python train.py --num_hidden_layers=13 --hidden_size=320 --n_experts=16 --experts_per_token=4 --d_expert=192 --d_shared_expert=0 --hidden_act="geglu" --moe_layers=[0, 1, 2, 3, 4, 5, 6, 7, 8, 9, 10, 11, 12] --router_score="softmax" --normalize_top_k=false --routed_scale=1.0 --balance_loss=0.00621 --balance_bias=false --init_std_router=0.0186 --lr_router=0.000986 --vocab_size=16384 --norm="rmsnorm" --norm_eps=1e-05 --tie_word_embeddings=true --optimizer="adamw" --learning_rate=0.0011 --beta1=0.95 --beta2=0.99 --max_grad_norm=0.5 --batch_tokens=32768 --max_seq_len=1024 --train_tokens=288200000 --max_steps=8796 --dataset="wikipedia_en"
Below are experts of layer 6 (counted from 0) of a mixture-of-experts language model. Rows are named router (the router's row for the expert), gate (a neuron's input weights, with its number), up (a neuron's input weights, with its number) and show model dimensions 64-127. Each number is 128 + 32 x the weight over its row's rms, rounded and kept within 0 to 255. Numbers have three digits each.
Before each expert's rows: "comes after" lists some tokens at least twice as common just before its tokens as in all text. This comes from a sample of Wikipedia text that the model never trained on. Tokens count by the router's weight.

# expert 5
comes after: "20", "19", "18", "10", "17", "15"
router:100121099105172115093088073148153117157144157138135113088116138135159147191049091154166170106129127101152119130147072109104115107119123120120187128125159191184130070135114114104170091144153128
gate0:081118099156123130109120138142175150113136128122131120167124097132159110131182092133179165148135155121137153141133109168073176095145139160163118129186150100118160118125170041129170123095093137
up0:171107176046130130125075171139123153158127075146084123108094055167107165093137089136145122117130144108124113129125173172157154113128127129180128142142137153106127149124095121102122138085162163
gate1:101147153112088124156079122186138172167115093174117178147094070077158165096120114110155159122155153157169162089045103118147147110176144072137165153130089106139106143119075123197167073114101113
up1:097101095132147056164083129087060171108144194115118165112109147131097128113139104121112150169104081129099130136152139157085123168127169142117065208136181182185101149089106123083127121149064178
gate2:173138130079089097137169134113086135156151103160177136127128093139169178141129111111169149171091117084111102169148113132166110099061131182195083151120193159141108134094132095110165144129135127
up2:174142112137102154114069140160141151119122136090154094125093155134151113095180100115153140149101150111117182091156128130140097062142128142155116135198096088124126198131116146069167068130115117
gate3:094191097114118179094177114168108122093130107112156192122187088082113143096150135154153113107167126087128144135143090065125092114143116074157188085165082136137102122179085118128111119093134124
up3:124072124154132119137166121133163138108197167158099138164188125164100154114175201165109107102160140144143056120164146165171102086182146080172192136107159152160133142101100069074163115132142062
gate4:162173114134123163142153079117151110148124119141167164127153096108105119114105123185105110116116175046136174182100103088173131096103122121197115072095107120178189075146105164104133129136134085
up4:100208161106120176182126118135114127110114081125098151136122132112118121178071161076093086136119158094094137181140123094115120135140089117162066082143090085171117190166104131134113100094107168
gate5:143135126098068126166131135132122113164103143139227102120131113078137150160092170099130151104116169130200147125126149133128089108079177089119105106102103110093162105148070115089128113103124113
up5:085112145191157156140097107106156146091129150147072159084156124173080159146190151120134037151123099153076083105102152118158121175078135151155129110094115112108125163095133125178154149162158110
gate6:065137143123179123119103158140145110136093133121081101159109145141123114112102143158109107105092102150118202179140172129168090129132116118135113079168138069125093074163075077131141173117049111
up6:091124085151118142117138148120202134111140154126135164220125138160158135079140113111091177077125121119165107150054073126163160139084128155194096115083075149153120133118101159106132153137171142
gate7:169113159088132158087120131134175142096153113184151117155217081151061102114138064108137135105144086100130132090144167108140137112113131154094153081119057126112120102135143147106108116163178111
up7:097156077174074103170167152134151145109135110103152083101099097113112146104108144092126142183152169124073133146098116135154155134112111084119153089162153065091115178118133165137117108139075108
gate8:156101124088133097145118136147141104168089132113101131092158165149082123132066146114102116067128171079156124201119160071179101108094152159202110141129083130174069132171091098097120107126060093
up8:119094069135128141141157144140151148167085178144115102085138115149123112125117172137164135119132152071154157145111071044130110100212118129119149088137060089201110078142139089092148092060091125
gate9:131147150120121163168130157033152112140167146114079118183133075117116117127088121099161145130097171147168142158130160086154114124109157118150129161097215088165134142094167174112127097101112116
up9:114130093161127159159110125092076134158145175125112069136155144134165174157120180161155150104102159145079089081151123103122091113162129117126129124113141168125147104099093153072191137153179086
gate10:150181079113067107179153094053125125095131120130117109177134111141142146168131079084140179125145191149085153071086102125134171110138121061084080079151146215186113077134122165177096083100082128
up10:144166118140129107134069108115097133070165124112177132129174111095122114144099050170162183078167148068105158098090140116173158126047180148093161122141121133147148109104157160144114124102133121
gate11:119132154123130124114147109158070154148140124074162114060110163107091081135127121108118108054114114143139021154098165136117128199096149087053130176149154110151093147175109091137082145085155054
up11:146183167150094147120107113092130045098123077093162139122097145166090121167109097107074085120075160123103096129110218109147165105129161079087120157153074145177090142122125114092144055102138150
gate12:132151091131111165122166124159155128120077072137182107126197132096162181066107086182188120156148110170124133090124112108094131102120157141147147139178158109157174091217110110172147194161075132
up12:119146135076099111048145112112162192092119172135053126138139138116108144113153177134138151162159116101175126168089142155140088095126084109166167089115157109180099024114102113084125168094179120
gate13:122098060091189148123135121122093123149114155098154112125129087144081119123143138072120068097101122112090103177069082127158092081124047152105107118160072075149129111134137134096107121134103126
up13:118182170134109127151204088117192157092177090128084163209116175136146084105175094146146138126180100179170108125153141135125169172103146099107127121112163147122091154088094099134116148097083146
gate14:139160189111105121135205075141121090088065107114124130153161136129129116059108124089137064091081096131090138158138123187104102109099128134061146181113116119157124091183121060147128147153087113
up14:059191115196108158164122144131139079108141178172172078118136129118139096197126157184150099178164114106103143097148154116150152188154128184155127103092115170094089157095095145074162131133086159
gate15:112090092121150102166120106151139173142186094171135129132113132121174160113076177110123111151150079116132207189118105137105113115087163112154152100103055079116082139134175161139065120177163148
up15:175077135116081165131149100109108124161150084106199111071071130131137090134159090124133138134093104163140138152104067117109122149156115136109099155149133128134126133114156126091135124094210144
gate16:072207124099071177151146146124085173050141102075081093133142078116133169092128077098134138113100114121126181130076084112102096132105161136164046064126134143104160100091144096162098099108179067
up16:122110146119147119106138111149141113187121152141167127118078142111174089074157137153150138166150129103140108135214077184109077130143109143105174170140060134146127095076164196130141129121125118
gate17:124102138126154101164161136142112101143074118183095148113101149082132150125107160143138115195168118082075147144170052092108120086138148127128121140090139163185132182149103108181106111192129165
up17:133107114130191122123147096103102110159095144075152114154052127200089149137169131121108098096110151128079164157082118109100126139151141115096172117142109145124102162122190123085126141148053031
gate18:133109164117157166125102145133162146143098149133079043135163123128134137071139095142138207055127140168157171087140126116103131131164180140125122127111147080106185148121194139127102054117119154
up18:195114175114123157157123099128214104144166169146139093113096166124156123072146140135157159051091119157131118137131113174118110141139159089107125135129169127112200154147171123120097086118080111
gate19:174120163115123114125116163126193095114155083117160200167101139150133150131123148083127088141123184142145127135133129197116221127091188136141141120119112148105109158120130193164139107145143164
up19:196075191175090122114110130220130106155081126114143091125114098160082136126134155082164059154070070113140074080144146218084167135116126166111125137096181073106146193114170105136161130140110167
gate20:111124084128091118184107104109094142146111143147146153035091091102158115127115148107138068145160162130125106084175081095139100099122106093087107142102182101165158150153114135129085196182103123
up20:182118119120152098091107143103128126138135077141167137182132085126116106123174138133172165121108167199096138106105133166118069139107128143093098120198132124171057132123114129107128048103205096
gate21:107118102111134149149129140133140147161135130167048149153119112143150157126179113118186115171109140131139113173156088132086060172104125118069104124152095095135161067127156160108072114135096084
up21:129095150111157199106095100178119175115114124110143135129209158108120194121134132137128111134067136117174123084164132080134082111127168083088126127179131085155102148121134128125176128123113175
gate22:136157102154163065173138175111167131098129160192050150187116140107115166146126135112120106128150097164095132091073127148164156142126106107108088122151117161085146099121111138121157141115131172
up22:153170141126130174163129150128103075150104132176142116189144148110148112129110099100149121128050100211135131138149136203065153135149137100094103059157076137107097114129159167089183091096105102
gate23:067088143147171161113163087176150128135155113167162148139132113122115138137154093080047132152125094135073117107113101138092198104145135137136129102131135113132159093120105137125145109098141130
up23:081108164145110090144164169117147154104137148181147140134107174162147141077129135100107063141129133106157097148150123120104086142118097120097119109110128127100022120162092122093061175151070100
gate24:074097101055111125114110147092110148171120169172098170103098138090117159108070096154107124140142087142124077126122097167195151124136196066158139126104120116121111036146093109105083087106197138
up24:126112139094099154117107115163137137124148159103151079115139169059131129145165120139097185099095098165132132121137167122150108086169134132066153127150129104166132081107057079173097081099112096
gate25:122089135089073102198176111138083141099090173183210074083126134142129169070104122097143155093146124122075088147106151164199164159118161123124141079110072153109096091153179129146141092133152120
up25:190122150088105106203175187101099142154110142176131135154089091149143112070151137071132133093173087127101166094204129172100127136113074070083137097127127129170121126108132255142135149144118103
gate26:205124144121145093092168104090111176171138133145160130138106091187135111116164096124127142155087117095184152113111084176101139160140087114135143136109096069131122165081166145103194130081091142
up26:189142122172121081115143120191136179136153108130101094193147085174171126123182133161104138180203126112156207129078075186083121127109125148143094121143131149053169175096139105124142138181121088
gate27:194095162203099129178099132135164079148153140122173135182147181098051131105123185117104096115098143179127173152117122109143137120040082200146111164120162107096144202165099157110130044094127110
up27:095158104060132103068178155114147109103155097163085180105144113133229123175110126108143130153086081134122143099175165193153131105172133106132178148114106146166089162095095110106119117177096130
gate28:098124156136070102193145109153140099174110133156164142099160070159154115107126107170106168113083110101159135161105238131119128152097093161114143165110145089128181115115104153160153170135101116
up28:116136075129129082092101109125132123100095168106177159120138157134098131147105186088126106095157142115108071133130174174127084161193150161181155088126123125158112096156145143171152073147122127
gate29:132197123146157155084127117118085140159137154113114201159143069100067177121083115143134076174109064120164134142124063078060110115112151061130164167113172065117099128101151101154093137097151133
up29:139113130130141185135114099159083102122161133106118102096160155092073133084074099114129133112130142124122113090126161113096137185096150115107172124140119147163096093147135060141104150101122105
gate30:125120123078182089058134093099118095106069121145177174105111149103094151172118083065099153140121219151112136202139094103099128058112179083151144120110158076162140125094107130137064099111118101
up30:059138140125126137167137109130118121101104111130066204133151067114160226132166131116109148137143137083120149146122165131079115089098153111104100139122113122143138111137103148158120086151146123
gate31:096136124092155183106099082134071118140171154145129133170213054123121147165130160146093193176123110164080096180124147154088156081130104082127142103087136184116153148135162148127111118142137109
up31:151041079170173121151138121110079103112079107139121129155169091106104087123144111181113143131088171090132117144138087059132118070020130093132058102128120097165140179111126140082125173145104101
gate32:106123128071128114138110096139077129160144157184157124099154121160106067132138131136204075071108071112099075234108085118132103070157161143081109158131179163173073130097070106223143138067085166
up32:133122173146099218084137126117156075095065129142148115130170139064157143070141176081117141172057104115201177113153170143145117180101137124097124094067108148155185143104137119078162136146128161

# expert 4
comes after: " ", " (", "–", " is", " was", ".\n\n"
router:134191184149129097089117167085135138073141115110101105153079134160153168126157135114059167132096143127157076147107129153081080124154108090138159151122139065099097142084142146108151096161117115
gate0:096074161171067109130101170135131052178140111123177124121130134116122135137102096122140097113148138127103079132123125146135146106131147112133143089054163061074137157141165149063116121092155134
up0:182104163130132140161146174078107075097161121081117140151097171172181138122167131097107086191175146162062107123149186133129103141139186105132152138142165104106157151132124113091062099159148169
gate1:101135126076132098196138108093091113146147181135118044106087149110138190107107134118139172059150117127172133085052122131148077161112109119183119126106140101075122144106117123167114087121093111
up1:171104105119145123171166104164106134088154133128125173178161091109159158153164101075098142168084215112084101091155141131108147170157134116133135102112127150152063095108103153087119150132089134
gate2:142080112204103137150146145113130142062093110128129129119137124127120132213174127123103163098128146188062097174122184110158149088085150149107133140100139141121159128107131156122111126093069161
up2:099147121141142175110163150186175120094089117135173104152128096090187101135145070111091125106114137170091114170129132110133137137080138144116052163122138095073128155089146127132108115103174174
gate3:113100163128020142171096118094089113123115146134187091116173062116150190218144196092078144106093107063097099129152111091084185107114139088111154119150126136116159134161089137150114132122134087
up3:157114113100158115100137096151133094134157150127097067148147146139125206105131101147234141073192147134106109140154098200141109150085115204159080170105145140117108139096178135145089165115110164
gate4:110139137136087082146118026100078083127067124093104139138095099121139141103104153135121108131138146068103179058150099209063146144163164162153122143164135181128143085102137102097163161077073108
up4:141155147104126109117091138104067125122140139116157132092126173063161140139120132126108131098138146091121151119113152070168005121176144138111105143140163084138146108098104126128137154126194116
gate5:154167127114029109136083108130177119131121093134183094117171152142144117169052122123197064071111148134144066136170129142102050169119165087070082099110123146197099126109141144140104121113134119
up5:099125104085188149108146127104080120128160126154162163137099144075102084122126151084064174124174096117075154127095156153147164129117120092141165127140130082102184106129145123111129118167141092
gate6:159130181137174149139132155019158153179109139206119133094114100096129197128129098136115108115106117027168091149075112159123161117147120185168100113092152099105163158140128117130153093135118097
up6:175169146132152141089064131103110184098082093133120095106072114144182146111138105151099141160142110086206127140197138176043137134123135182123113170091119120104130108117113172156157111142131117
gate7:095115186166087178108171099124149111092101107177149111136117138144089104185122160167132138106132145071118160127098147185126125074131116133159071097165104099155081142139166133178162069182077175
up7:078072115105062166124098088151109103113130111108123086131160079113121123152151136165155155136096104061088111131071143139145161175211124150130094118130080117114127137147141135134088138189138135
gate8:172150135085171092103097122135087171173163123144197088133070094146079147179117099083134129146128169102152097096138160141124138131179111157046150147131134170100112114123052072106124090098098119
up8:073154147123165154116165202126116061099114134157116110077147120146109182113133131108091086160154084134118078185076105077139120190155123097140101111138180137123121142141174160162103131177137145
gate9:147079173113172040119152159107118157126144122107137133165113142130133115080129129166117152076169121104143140155074047120193126095094082111151137136082171143101127130106169119098120118131140145
up9:093104087173159119169149129158157105138062158110115085144106133143124158134196156086079105097204105176103172150130114107110167136151131110115131123135117133147137137101141163150114123065118197
gate10:094114104091117160203072056112125122194151125168151145135153139125142169105132175062129106142114105098162111166079050105079072114107130084131120107051120183130179125130126159084098097131090045
up10:148118126163154098130101188142103047154129120147053129170121131063079114108107134170149111131124102119117167076117165143143139046108131126164091100148157117131167107150146125169136197074223145
gate11:154102106115136152142149057133130081119125138158147104152155182165109192125082122077132150136138173079154111161072080127084105103125151112124106177099139151172150145137161156116103090114026092
up11:113155117108235086120139167075166158069157115162131132109078119112181124105123096094117109103161119101155099141118090132092132162179127135156146130115113149097123115109091151123160107112115124
gate12:154167184120114131175131146116105169112173135167157113073061174147080161183116129159136154114179174085145116098157096158180154115154095153105185183155176167110164128153124123106141143152140085
up12:085105157145136162156105096168142134170115120118151057140163101134155152143091127119132147152147060134136115150077141133090068145197125094136110167196175184117143143129113155154152159075110146
gate13:108087172200092111171104163117111117128118142121101095146147113136109147095130116091177125137143118133084146089123122145096157145101075045187117139160120117136220134111144118087090153088127145
up13:137197158120121106084058123111078153092100166115134114123137139131093115095153132182123103168109064116122144106148159139136125126097095137098209164189143160102132126140147109162171193122148138
gate14:066174119089139088126141183152110166137178230182140162154155156135152122121090099124149054097193091108168111091213109118091145091101175120136184138151176182099102099181151156166162158129126103
up14:064160092082173063111109145173095195142145207151131140106107164151139184080110121157099080156128112129186107134187109150086091117060116149118138137122142149122084085116134185173121127139160105
gate15:094119137167106153081153157113170100122140119122082079198137159177123141160149154140118088090113162061128163113105160102056182128116150106088154112144112156148155135161147127180092151108159077
up15:141122121130178109097097052098135102115150135156109116071086135148121123131064073145157140093126100092180064061149143136152160055116116139159075174110201163096168127113142123074094136153139135
gate16:128155129106117081159127155094124084126142188162201148159168166144127166148113100109153170156074182116139091093119126142122156068125154183176177134118131151152164132139153135084128130138165113
up16:140165194109100078132113120157081145093104130102098173094111122180159115137133165158074100149170161167154141152171085086113117089071157134141192174114101140081146190087171147127183201078116144
gate17:138138156119083102128177184112075142116127179119117079123134110078104160140082145085152098099139152152086102135124078157181095119127108134184125106149120166115118119132108129090117114105116081
up17:161148116168165106128096119095143132093185092144126184081151127141111037132179064136140145136149130166078174128112065075124123129144097117076168116137100135184131139141120119091087079105161104
gate18:089155081152136146142097120156131087186162153167129113096133138092146153184077076084174099057115158131134094119111046152098120078143155120110138130099116206131154141137105068170089133090194066
up18:088141083149113086116055085118145088127190125146150078116170100133083152176158108168136103098107111119131155138131045119090140079153183178113136161126112206125095136171108081130148138139170084
gate19:125214137070163165151110147190093167159126169129121152087116128071078121137143087126127083105115155123107122083123156126097117082083160119083116094136108112153087111125116127183076084165141106
up19:133105123103102137130152158085156107162202217124120128170194164146143125060125109150114177145086128167119167101079109085089085155140119108138093168055087165147096121141143150090170150086064116
gate20:127151138107152151051078138104044084153138138149161100084086121119094161069112147138130084128149068091159139072148131183174142132125132119139163124126139156090096066068194135144082125115189095
up20:127089131135171208127100138130138147053146152199150172086135148126132115073180114126153154082192131136109151149100149146116134183132098132118132170110086147118126129154111168154118135087105131
gate21:152117139146072109106158142079103067135150167115154154163080160100063093138137150130113133170174077142103163144188192157081147058132136148134151154144131103115149114120126132153093124173149102
up21:152109040123153153090094102146100116151137140143092102127140070147150149195130118108156119119133150085163093144120121070160150183126108126100147088124169071154095153113093143154072130107153169
gate22:161125108116145119118127125063123098131135180167196131153110140142177186110064094158153125131148121105142199050084111181120094128165140110127112180078133138057171120185116068115137155185089159
up22:110120080131063169112081146163146167155144140179186184161108083131119125113169135082194135127128149079111103183113117110101118091086136109144157139096144141141075115148148121129107088125144161
gate23:155127133126136136124119095101128074126127090116110047164109121098072187123123145164133115134151155158115123107143117176106142149109109082083127130124178079165177146135133074106127125103098138
up23:233102136158152132117082122089158088148085103115127089117161121164099137197122133170163088139151181036185170107138089147098087096075123150098127143112159152053082210123131069079112112119121122
gate24:118091117121080108142119120085152131181162156151136134168095099200183125129100135145145107165137157123139112100131144086155151126207115071123120167174145109129120132148136187120084149115119098
up24:071161126159146163126089157159123135101095128086157142088170159076103149096112138108119104074137158141104131138124116162188155166085170125148153124142091183077090132110107110080170146156194175
gate25:127129191107102113096140128170127156141144118143148064064055103113139209113106165121155113143168061136173176192105174193084151105111180076160174157154120142133137116106143107137139128080078133
up25:123155155135177162163129136121092109166166141158104118123130146172142163144150165173150177159129117087102098106071136145156079086101139103138072132113174138190115128089114143110097133119131112
gate26:148089109094107116138149084083141152130123124135163076136159121143125102115104148058128133096144117156134084124155123136126130078105133119084166079131184113150150131166150147097112125122143085
up26:106142130124124135126140124180132131128108097135117055182139143150177175116116117050117125177154133132168135106169103116124198146125167175163159104140127146142108091151074117180118100117177125
gate27:113134191157066143153184116162100143098078111179133167072145125135134116093138112123117138129044140106081099140153191070139123120145149151084149111065106104140141146133159154145073122126128174
up27:085150145112150121118155126089106121133101115107087142110139094013133151164083210143128184121118106156088105137141158115112208138133093179126157122081147119142172089153106096198121157127150087
gate28:120123128116122142102106080157085109146124158137129203118167142097165198064107079117123102088134121184118117150166109160106120118100125085117111170128141166121142149142106163125098187131193078
up28:110137129055127129146115133134092106148162147099095115089108178140173131123085133142145082166222141132089118108102120115165127116106163081117130081141162180200118131105136154156138029138119155
gate29:128142150134123119113163092135099108051116150079149188152140136180154098085099162113159158106113181153089097141112155131120095130111127120141105096190184143172164139119165153109087124056098151
up29:082061165126060140088167101142136123110104184119144141158165106169166140071089129122137113121128132176127106086141136130147142155121093152113096136153102153128122141163214099110087089133107122
gate30:098107158149131181146048097122180130174117124083165140130093096057122167093147116090153135128176119156076119090105117146129143086170166097152127088144125126110154131110115128135053103096180113
up30:162140172107121149120132192045151097136184140089122128146119088115171130131175130104106211132126191138136146107078169145108117156084141110069166176175107108160160160130085089136133104143141116
gate31:124154094133086136139133136128106158104138159128118086104111148126071153074142081150141192148143180177151128133106105133103117156064136143135070143137167147110131038187115118148060143116098096
up31:139064122145201146087097093170139136129189096124171126157088149136177186097147080125153121146153146157147160131091126088179108091151145105113160106138122157171166120097115146145126155153156072
gate32:154143145162165139133166212143148140127136157104121049129110117121174152063148108128139102136176133144114153095176133148110104107143122125104148142150216144111112079174145148124155154144100173
up32:155067167166146126107165171109153138079092159154093109131133166166135135084121107133109113094138149093079116170135144149131165163107112096124125126118170114140109157092195144100054114131118159

# expert 1
comes after: " the", "==", "-", " and", ":", " The"
router:137144170090101148132177102106111148147070078200123177140155159137148120127147106086140099153131143162149091107136160148097104146105124140145084113065043138132099137070112151108137210100080148
gate0:075174154192163148178093108153173078172119133136188109164127159172126107126158112164118101136097145115111142098095178128108109123099202123165172129066124132119092140095170126133192091073061158
up0:167110163133129116127138108073105181091159176120094097134092174073171102166074108139123120125122149208103168130131074151146151152110099191133132137140179156157094077150114098132107108182146144
gate1:129077122150149112196148131118099113117104123190106094128106154106159104123118119114099087097106099057109170145105138123112137159142144178079161119081192125102153118062086154121140082126125138
up1:119099114069136171158149183080077120141112117101168107132161083123114108116156082103149207139101159119105145142165157131067148138178113150122094086129153132104114136124134151125158110176137123
gate2:142199133101041086113125059140120161155097062102099113112181081083105131153170117162192129200100142132140086133204115100079171117172134135101147140098103129124139127094140108111115110101160140
up2:103090135082063166104150164128151089143132141096093140113168171177122063118119089131141125113061152145147165184156131155113099136142134151156096133084118180122073135153201130089162128087167153
gate3:141127161147092039138082114112102073086200090142118095110180148110091112118121113132119160184120123146120121148144134135165190140129112149095130069127119122134199115182098048146137100148158123
up3:117114095062105157112114120146083110108115134110160077174154178135153152106127212117175087165099125152158130151086095158117168081154126151111135112136122174114154179103113069082120141127112147
gate4:152118182130129100121068113188163085113183191102160140156075186125137141113097180112092156096134085144131137117125082097164137135075175160099194114117087111106173115098122163146101116180096149
up4:116156122083144135122060116195118054092098154170145137163096174093150135073090167080144177086167068120109162111112097104132136198067187173069101075092127174138121161118142119179130126184098123
gate5:133061127103158086103122085233115091127178064125082060138152127121186165107150136105125154095159189122155136077150124123169105139117094146119148161160188144103195164156090110149203096140079126
up5:157099135151110115133122165172152082156156113116104053187156174195141127192136154179145137115140093152080167078176075131115102164089186144129138119108153113145178071132160097167188051147058111
gate6:180105131165074156185131068062116113164090160121083134107105189106122117093142074121190105137092096107093152165148178122154149179168100130217067108137169097123171182143144081137121158163077157
up6:180113123160125106132193052103075129159121149130086166132097155090095128168138088137124083138098091131105105129114132136124158184134129193119087127102118140101111152151096081147181146164101165
gate7:166070155141136116185103099192078112087118132119176141105158144109159075109148154136174191120094143136146145125163130086098080152119085173085191129151131115186108185150096166194075158161164140
up7:148123149125176138151117124087106142148154178093095142184120151133101163124129140162086090123128109151066166097114099112147130086119087112112165181117068121085104127176082166114086150129150154
gate8:083162138175135096075187116146183142070150100106107140163145160101142117085176114116095163133114116200151134125119112086112178163062103132106120117129186149130175078110102142206122120103167157
up8:106144123184166107109151185122122205076151176198127178143154101112129153147101154064140174121135099127134187121083168161121154130119129094082163172170163149092146061131135157110085157115153113
gate9:138174137150080111160156104146172155154105100140139169159109096084075230142114082058157105183158132109184131119123087149135167080120133106179131190158093131182157152132072087113113104180166140
up9:174098133057084139151148163149135079123105106092108137162140220150156112081064041171073158197120152102125121190147133118115144128091152130099114063180085159127097131127107136146161116129065139
gate10:153117153143119135140096094146095160157137161103165161171135050108136126067153142153166078168121127084118164108114140064094185120131137156152121125151107150117117056170138083136151134092096126
up10:128037067143166158189058114141118104091169144164060158169144143094145154164122124119141160101142116156151114116145147156101071179127161167114122172047143146126117149123111060075115154145129142
gate11:117131085153142137173169181120116157121109135170181148105132104113146165167176128161151112081150109147085167113082108119106142121125140145161219089127125108094105096147145193093106112143099112
up11:105092118118144110057091101136114157092141129111161104154135169145127061126097160121149170215094154156118115072123149160145121154151121157104114126172121101159148130072155128182170091165144093
gate12:097162150186115187196112133100077145160135109210166169192139072102111091146128081108124121147125068162132138180105140127104137216069146071089062133090115132152123122178119124150175113102145096
up12:136145089088168211157101198035174143154071080177154157182125159138072089117177113099109172106178116097126148124134147094136091096133143061123174097152149156088113132131108124117106094123128125
gate13:132106182087151082156106126099122102091074134098132124112147127154153123077101135093113153136037178145099115142143124086118094152146086070142161107120101127105176138138123146102134128114157103
up13:155134078127177122195089127126088094116099062069120150067136127131169156110130128098145126061096069021094180085113157188086090135165115145194096121140109093144084086155140171145100148139123126
gate14:135169194082085154126080097120107107184118130109104119147103149110178160113132141112108127175138172064139120113128117131148125103146150083115112100049126179179126160168105123144141072091102097
up14:108146142120148187196082146146098095141138160103150159128081119117148151115144128189137094152132094102072183076104089116099114071095171090066102148104126113163126153096114122085109132099107077
gate15:112105151103029146119175104117164096154139094116135170123118114085133205217151108154083150150154157106156177087108160127110152140183122105091187132094145160147184146126138081097136145134137114
up15:088103152073105137121127124045128163164039090123157084044158162139115171109125105149104121047168111128141136129095145108183125151106130140143129093146101161094116116065100142087123104144109112
gate16:154173177085168144098159155105125127139090082114130111121125096082080119156131127137090103165114149149153157167116110097127198164120119169139112098114119133068184086116174123081102075117087095
up16:112120109139137118177065137124100142144136155158164169094118150118108095079193132118135212105158090083130063102054093134118118099143155119070088133133134139167072160153109158130152123147169109
gate17:111097132139116069151086146155113088159097142068166145138156131095117083137107134123196148154152166141100114154094130092132135079170136130154123127151146168068080171086118195091130160126115161
up17:178143172156137158135147067129157096117160139172135112170046148165084144080155100111093043067120098074146116131102108153130146146104098109140152132113141106125125087164125133162173172142098108
gate18:105139122104137099137107083132133108107124106104107106102120126090102141174096163141095132076137187113135141123160118154114130137130142180190121133133135115111120135135161101149128127148112078
up18:121143151162107114150057159060151143124165131094137157111113135143142126126081103166178107213131128061090177126079145143137177085142116143154146130113156181117121113110133142056129108134146182
gate19:158081134097102136106157119087159111175107150116166153105131159166161128160197151098154105087105126139167144116143111118041194158127156055120129132137140121150131118126146141162076089100089138
up19:153158122120166146044159151190119191127153110120105144107035099124192117088081136158101176052128134162118111135149158134107080136167134143109094094132159157085160095108121168189102081161146122
gate20:137208107146136096159101125125106087176114118144171144073179096125109181123137123148137069157101074147105052141156122163147082172177170122136089168106114128154097085100147105168181115091051101
up20:093114125139155165112164174117142147100129159139153109098172134135111139094094117142088103151076153183110145122086131100140159138167099090130183128105127151159138121150136070100177117201148144
gate21:083134123157096144132113187105067112072084129107101088130158107149083193167130077063117128083182136120106120114131073121155185125141191135158118131163152173150160122118081133123098153202184107
up21:163077114129169111110085119142167179149143145102134174133093191121118179103108160224100171089032127108094139123122098144117095090138096104172135119089135100082179134094135116152095111155137113
gate22:152176100135105163106133083143130113074143184141093161137103153090156081143163142147125101147086124147132103135189150161085084092157151132085109110087100104131136081137151114135086150101111089
up22:112130125170074101136139107131125058155190135143083175133122103106179109093151087090129178121126159117211079096138114154122152121137178081069101115090107173102169158122142136114079120147107092
gate23:120171148085136060133103097139128139108085076114131118139096127121136103178061144129135020157140112139117128163124100142091124121133158170079188150116117124153093046156158141114104100097094169
up23:115165135059165175147125147150199127122110152130199122161119074138118164135076130134140124103074146090118164082129151110082151086044100139187172130137166147166137127163119140071148167141112082
gate24:164123105106082094107126094163159146117106102134203155054162080104062108170062123059152081125118136208175135089154049149130179114097143111074121122120156105144129076100139141157118114118141095
up24:200113140128070163080152126067134166073072177144164160067128072138099146085055151089116132121097103155164089153160121174172153197168168072127136162139110150120139126092105141116134164110117087
gate25:130150092152152117102120088128149109131161132084119116113084141121157192117124139163126166063070135097145124118111125083188169094159085171110158166159153164125146142110139142124088091122172100
up25:140129127112110111152193145105109111132131114101152114111148128152146122113113127146141149104109090112110145153062090088152089072135050152109122115147102153124139177148208105083135136162153106
gate26:151129116103152121126109106121128187102113138088117167135105108077118145156141172153083062137162157170130130154128129117127106154197144139154176094125103113117162148138120130149131125084111162
up26:156118088108071134171122045146096198220098102148163151148116061037086153150113106165111099163165137098126117142148146148112104184187142156117143141068101133141117088168118125128140171074048106
gate27:083065078182137170139154139132118122096162146151157133102111106137094184159199129101164188140127141116176106093155165080160149117111118147174120106076113161080100133121138162076143135156115113
up27:135202152113156103109100098170162173159134170104083107142149166108082066111115176151037095109133132134053146150108041113117162075164082112107142086128132070142165141177084111141090074101145167
gate28:120141132077137059166133154184138135113154116114039107122176114123175119153086121112164177153129118137088126134135081113125088119082127125108100141171134133205070179192128198134103137158148144
up28:133172198139166173127077071131105147122119185089149165155102159132112124109168173135082056123118144125128134126116158185158179091154151087161198078173124178069111034071158084105130134068094142
gate29:130055114144147114146149149143133131128076118114156123110099089144136138081134124170184118118126122128115145130161092112087191080139069165113107132141211123160141130063089161115147049130163119
up29:133159104181144174087083117111149163080098109100102164095136131133088082162125104091069130134138188132182112163138107130105103179093174022150159057162046171128126145162151138121083089102186172
gate30:107169100161128088143166112100127141187157156149069159155190093163101142106164097132098128120125123112154151150122087111137214120082156076162088103121118149113146164150151111109128133133164156
up30:118173167173097175228144134098135079222076132138149124133127137174123124156094142149092143074079088094082123094138163073171126131135145162102141149050154177123182135144125157187093119114169116
gate31:107149159091149146174082149170155141160126117157127146159096149088141157110134160092074105158113092111106140098206154108069134136102082120089052186124101122140187144077125104206086101210117127
up31:151098062078109170063107131134119050146057165136161107147116107136165137173164155113127136196089180071098142092101112105149140068119126146144127205076121163142118166110094127111109155117192166
gate32:099100127139116140106157096097036155121129147170167120098155131112121121117104156123128101076165105116080126133134130112143206139176092156152091172129141119149117072124051087083147189126147118
up32:154163133176026177149189139079108128136133128136146085104105090133086167163141132124158075148168133099099078117133157101151061193158112168142080193176077091137150123159139187135139185126115107